Experts of a small language model.
Size: width 256, vocabulary 2911.
Experts: 256 experts in each of 4 layers, 96 SwiGLU neurons an expert.
Below are experts of layer 2 (counted from 0) of a mixture-of-experts language model. Rows are named router (the router's row for the expert), down (a neuron's output weights, with its number) and show model dimensions 0-255. Each number is 500 + 25 x the weight over its row's rms, rounded and kept within 0 to 999. Numbers have three digits each.
After each expert's rows: "comes before" lists some tokens at least twice as common just after its tokens as in all text; "raises" lists some tokens whose logits its average output raises strongly, later layers aside. This comes from a sample of Wikipedia text that the model never trained on. Tokens count by the router's weight.

# expert 142
router:526482493503480485496509464503463498512479500533518485494503503487525480454509500477466478514492510472480567487527517508525490486528515442503502480454467498490480488464507513480511485504469434461515532501490482509492486522493491511484493559538497501549503474501500479498535474521486502514498453501512489501462520489487491496448508495479453482530511535523520530503512486485487538502480548519443502490479537524484466469495502484523540509500522460498525526487490480529468519483476518513499483494533505494515471511480483555476482507522474536484505445468528501529492514543540490492507491487460492491451510499490511475473536472459454485495507526522504518495499462457499524525477480506517511498436468492462559531476487528476476526455544545497487557502519529516547529542488504
down0:480540497507554496488490485489515473475547525508541478528526471490432490497513468523506504500467492448551516490508495486513528536512485485493498508525490487538499498493451477481466487456535548491531506503476508479509457504526503453499491489525497446506481498515495503523545481478495512470539493490515531480497487508506478481567434499503501476495516494488516555496469479485493535496491509488512512467509489515474519494513461538501524497511541518523528506477522458468507480478508534499507497493521506497470568509478513478510491499524535469510518541484504476515512485501502510512536497484506490471513550474471452525531549490525528532493481516534516490544428544537491479522536521521539525521533473527479529490487497480509464507476518511508516488534501477502521499486567461
comes before: "s", ",", " of", " in", "ing", "ed"
raises: ".", ",", "s", " of", " (", " in"

# expert 153
router:504512520517483514512521502554550486512501489531464526489491552506470509542527438543542489442507476505510461523496470458504520539507504494473514470480505501528540495522561541476498516494494482538500507491514481488470530428560448516517512483498496481519517461521470505487519488485505543511529468526508484519514520453499512501471498505532492506494526501476530478536519489501499523529522472508527525520449496505458493510489536496478474507518497464482501482484511495521472493507457493459511476560540518479520494493456493510475506515479531491508519507454483466503498478484485540507478522470457508500537491517495487496474535478546499488522510485510475525514534527519530551521472490494500452490546502537495493485478495545498501515508551450469501516492480520497513489543470482
down0:503490505547450493560504454526543511495498505485490521476466475523496479509471497496463482428524494512476521502503505506524460522496512506492493517515513532485493530458539483501485539506467484535489461499508537552491497500510530470543453476496509510514517514522490542483504436486481486551513526475480454509523502444484492495499524490538487522497504485523496487558499523494469507491510511454506532532541540533548535471524498499533487472448502514506509541564483448498450527502502524536491492463519542510539499527510493511473481517506500506445520483484487474526513546483509487484469510530483475478490476487508516502518523482515465484534480477496468463461495520499479525495485460502489469480526492485524470539524506499503517488504488528500480519508495515489484536522483449
comes before: ",", "'s", "n", " of", " (", " and"
raises: "n", ",", " and"

# expert 26
router:511508487561502480523490508473502521525470498528461518476492521510456488530502497492494521535485496474499518458547525535502537496543457503533481483502485509476488505560496528471457524503499458514524471513502460455481505524504532479478511474471509502488535521499492509509507516471470533510513526477493476520472460488517518512473477492489499515535502490489508540533476535536493518473477515466443535490476469501478505520544468492529532484508483507562511478504522473481480537523520474499484512549504492501508509540496497523518508490486514493504490547540511501531526519461458490479464485523486518516519498495531463521526527516482521532463527517529498512438498458514530502481476457536529510517554527449466535528505475473525556451521486490488498481485489547517500465487484526
down0:500511560522511473484518463524479500469459494488496553511489485492508504528485516541491498508522544524495531480494505507487498483494522537522497474509485534513495507507512565484535540475491503525474475491519546493492553552526506477503465487523486522496519491476516503510496451515475451527415493482481539528481517504464509491530479526487506515471482486499517502462510478519495522502527495481540514476518511459466502486447438506498518461508533482479498517478505496506535493509466523489505527504530508528492557447526515493491491503486446518504479485424454482458521537557543479503512526471511518506480517495503524470472524501509494528486515507510523491552471547507522463500531507499488475507500505523469485524492510502511505476548524505488486450519510506496492479545464494
comes before: " a", " the", " not", " well", " an", "t"
raises: " a", " the", " ", " an"

# expert 207
router:476528483481491506513461498534575470503498511482506455496529544453492445504475483484532512479507494443546489508466507515482463497531489503490529520463482465502497535542408544544523499467485486505491465506510543477497456536473517490511509473498488484520514470472486482514459519524542545538471487490496451524465485525505455486489485505485489510484458516503530480489508460531572480539483514531492537526485460484521513511490483551456463478497498543503534475524497450510524488491484469516510481482505511498520518517482508497462494499478527494495482518489515522475552490530478494505510509508503506480509523493536493487509513490532457495462489495518532478504483504490513510520473486488505488516524488509507503461467514510505504471519501511489491484515537551557499518485525487
down0:466495508470526463502461535532521528488529513499498502499486547526548541474530505483473490480515490471482516515509489452502489533472490493522498530504491463504515498524472556507543489504507501486517456536521474502540492426508495489495511510507490518478566479514487480524480511532452509492541490477506507498531536517500541481516525467471517524528524517473525499511499509521515530540463491495510531514495505530528542492538485488531484468485516532441516484523531473477482520479523507514489488474545483464481451481480486490532525474491496461565518495456518450451505501465515488474497465479552480487500523543465504516503508509476528541482500541488457476509458487493457507484566534489489514510503472512485522504533504511480503525502486507453488512510501524492505525475514482
comes before: ",", "a", "i", " (", "\n", "an"
raises: ",", "e", ".", "l", " and", " of"

# expert 182
router:449509529503520537517461508458511488531467491454527453470503470481515450487497475509474481499509526500523509514451499524467487478500518475478526496494498483512501516484493483503528494464503501507528536515509497537489551440495493504498530513507492549507513486523575495508530496502475444519472520515521483556506480504511483485485513520504511498482508463511504502492488542526513478520448476480473509498496498492448529505499469510440502504525498488486512481487494486486550471542479474541513505473441476502504487479485506509533458493479513512525492478506460534517521519538509523552464513511496501455491511494528491478499486481516482480493538485430513521486476533499506527523465555484494448478490514525509558488529491535503508516442495525480456507543481534504514539488521520
down0:532491503457482545535538498528502510509493484509504528498487508518495482518473503478480464455514526465509516478484493508487485526481519483520483501465503504460487521458461503465525517471501475497530488516536524525566490498525472515515526496504508519521489487535490564496513482450498495524485496481508480496506509513513527500527480502542501572516535541474441543511486496528490526497499495553476515477489505471482502464507479481516495485541453518494536517491499508495531492469502469524497507567480481497550486516490522511492536510505491523508481535458472492536515471486464513469480493480515456528459511465528514513485493478478510481548519526493529469489468476480521483554539504535481483478478480475505511451462516459542529511463488491456469487472525481480509551533537490
comes before: " to", " for", " of", " by", "ted", " in"
raises: " to", " in", " ", " c", ":"

# expert 128
router:472482468535484463528468470437507536492494495542497502459487534519530510515507504516539471498507502470467473512490492495506529481464517499509487512531479470454524495525466523539510475516521477523522500492510489482491535519525502516534540502517523490539493495475554527490502498460506487482469460492505465515507503515512517561498481532519475517537498486484463502496500511504498529510519495493448519449517474542503495500534521485463518516490490470491482464469492473481478493498546450506499529558525497491501473462499440446490492485475461528479451510560508474514504503467483485480477505497489524512523478495498475538486473506533533504503499468520480468462441447511529522503513477551493460506553513497487474515471493463460528506501459460479506487485502533505498488476484514
down0:530512535511451477499495485494496511451513485487521506469477513489508517531499465499528522465469501441474506501492452532533503480495500522496517510509471495515480516540526531452501475504540468465496536518494496481534486497469537486459487512492507531516451532508484521510506512501507500556496506523493487512487481474495453454529521508542517526504507502487507460493486462514473502489481523470484482485486509530545502482520559503480557519471473546520508484429494524503506480496469530493502481476532501527460553560445519450480458524519529511543494530522485489491553473481508505515457498525506500515491500511497542504514488512516486505571496488489516480506516482518488515490490534522526467476509494471491521530473512519518471483483512530515462531519475452472526506468483544
comes before: " a", " the", " well", " an", " part", " \""
raises: " a", " an", " the"

# expert 0
router:522561487511523475475508512519510504520560508536497455525488524479512501518493489499486536506475496506489488485490473473499477493476447505531494460532496527495517519491512505469464506540532530507531468482483507498537503491530485508512515483517532490496486554510505496522463516475502465504475507495591492502531502503481482520498491510511504489530491528481488480494508518502494514515506537513487490484509532516479474508513516477525498550477541485498497486525498510549494466488458497483534499510538560515426544478537487502492473521487471496458441488466518477505525475476442571496512488464535489501477545502502501544491485465516482562498495496501499489515468457496509416464455505510527509463470490506479486508496502465526479514486482492496525516534508475511512523475538522
down0:507494517484495525488518502485501517530482512543490550498461515442493533506487506505534502501525501512495519494469482508507542528514487486525501527486516478503474512523543512472523516512468506478514469517480529479533438482456451513497492519496527470499507516490459521509511471490490493517482470492480536509518512521542531522434505491490455543468494538541470520466455485510473533488506485467544543470484437490480524506513462534487496475474494458526501506471492502543533521524520499481462515459528515496500518550512492510486497477510526494459494521490490455514505494475481462529490489495519504525543504474529476493480528508511434464519526475457478531484536494515516486528471531483498490456508442524496456492519458470525503529508495497461550485545512493489484504482480508
comes before: "20", "19", "0", "1", "2", "3"
raises: "2", "20", "19", "3", "4", "1"

# expert 68
router:500523473477509533528474457504474500528500491553531471500491504461489528456541495498504489509500461485473520491516508525507513484490514526488497538541495519453486508496500490481485530502494489537495446529484518519486483528515518492488489475467486498495533499510498482510472555519501507489446496505514491502520448547500501486499459484486476494501532479496532425538515539486512528496475464490545518525435462489509495558485488526513501511543511536477477473488471491511484511492482491484480447495462499503498489526479497515483494555489525536543497513522485485485524517486501541475474447511549476461518528523489511531498523481470516471490497551500516488517512481511522511502513511497527531465492527438535498477509477544512431526488494528471511475528526502469542518541526465
down0:485547429532505489506493537510499519494506486561475511480508517529508533478546541522525470488522460523483483459449535508520469504435535511495456505510492507478509475489511552590531444480502488487493498516526493552484515458492491508506463510479486500495508522516486478497533472499485525478475475471507456486556501537512525535469469469519486498453503474519440523502529490546498500493466508522533484517492540512499476510517500473492522469502540480474488526510470512508500527557494515557541482440486512503537496460509510514509484498505469503518437529520473494498496505538511503516466520536483544528495485494487501459531481489515486523511515503490473504492496519461499514509469514503498518499469494518527468510518469506511508505491506511510471506496480507498487475492473493
comes before: " by", " to", " in", " with", " on", "ic"
raises: "s", "ic", "iz", "is"

# expert 248
router:514500484512484477481465503521451510505524522482495498511505490514497477466489460490454471510496471498471518474506498465503518475550503521504502493475472524516454458461496536518531491472481447488529484486508485492530503547521532488484487480486495499521494529498507486511528494546477473530509485502520479517466459500499525484524474527509450506490554467482492435499499483495502485493498526523449475493495531511486484475543470492516504527478516509491550546491493429481461531511507525499492476522511514502517474551495506510480483541533481536494493485454544502544535495506503489470487496512480507497489517529464537494484546504459509514516510564468546499533461489491475509461524453500496472457454500476473566509484507513475445533495456502511514524529481524499471493520505491
down0:493580522530478507504484486495516513455514503470489460522551500529490538521462542490522509548502484526517486514462510503471484486488500524474519503467510484499509506482512464477462510468504497488483499564507537471510489493521461480509450527494485534505495482518492562516476534485503504506516557479518512452471507499504522483491463483527504468473497492465493503482507500510522490549507475475486490506519525470523473501497497510459474489491487511514479481543518514487506513485510485468521505451461471520496478484488509514546536459546533468526490487488499523486470497482514506435525494460509498507540472512531502511514505454479538461505528522476507483462515527502506542465481473459503510486491468429479477526493527522495484496514522452512531441534486531474534527486487539
comes before: "ed", "ing", "s", "er", "ers", "ings"
raises: "ing", "ed", "s", "ers", "er", "-"

# expert 117
router:497512482479489539520519515490531510492488510473499501492502558488460500487491474473498534496502537470552490530484497518488474492526505511517505532482481478497510512535460487516552476548470441464483490520493489478522487496514481489457533515508487493547492495506493519509458520485492537450517476513492455502546506535488449544477520505492489514486502533487531498508486508530510491515533511479460552487489467487536527533498492513503507493502513500513481479530502522557504470498487522538515522496519500511456554503482503466508518480502495536480454528461529504460491513526500484469474484518501491474459502494535498503483523513514397492535491510509496424485489537488468499517542498500548479528507498502466490487478512514509541536529512489491501461518461513572497475466494494
down0:497497525502490479493505487493496500517513465459496471527517496451534511448509525479509492474472511473490509502561499500518489474506490541538504475479503536488463508473512522480509495479516505465522559479512464481503441515500516514524492502505465499460545451518469505493518487520482484494506472477500484514488497547497502534482449471499478475500509529493526468505549492506506508483545481500505511504513524485496518493485494510504493460443531463513478549512490473454499489525512533520503428492514501517490502503554511481499486489452548503487510503514529507464521498480544539401488509511479538494548482511455530492515480510490493496523470507514509490439482506473493478514504527495546474467479508506501472467508498504503467504480472495522498551468485521569508495458482544
comes before: "\n", ",", " (", " and", "ae", "."
raises: ":", " (", "."

# expert 165
router:521513520471527531496497505523450481469482507515503477491505459469541482497511501460474495507503441507469473542505449450461541517486480555451479465494494461493492452508496518516540480477505504487534448479487481455490509497503529480530501523484513473506479484450502499501495508499460496518515490517476493479449495544496497537486486531517499502481459482456528480510503464482504462502516505510518479550497487483486523514498471492495473500514511554480521542517551499479507511500528525477540468493520522472492542456470485521452469501478434474493435514469562531507494481518477470516532507511500511509485496510457536520475497512506507492528444538492460503519498501496480504499543519533502505495483486495484477495554524532520497498484509479497532493493521537492481473468506489
down0:515465494481498559514484511529495539454483516477526533509497516488498510549477515529446502550465505477500501519528517499512510487509479482503470478482507456497459546500557472520534528463504479508496503498487546469510528508514503529538484509505503541523511515518542497510501481488536517512534504488529499529518487473523491501474478448458474533492515486523452505501462528464505519482467512493513518493484515486539514463496458510505527425465468485441519466515493455527456497479481503486520500493459461483485514515457501523496532426514499473486526482547481495485529536526510471489539473500488537504484493526531456509483494503493513484485513519525544521528447532493492540521493481466504527489486476556505525508501530487484515477521509505518493478482502470528471499499488517
comes before: ",", " (", "ball", "i", "\n", "o"
raises: "ell", ",", "i"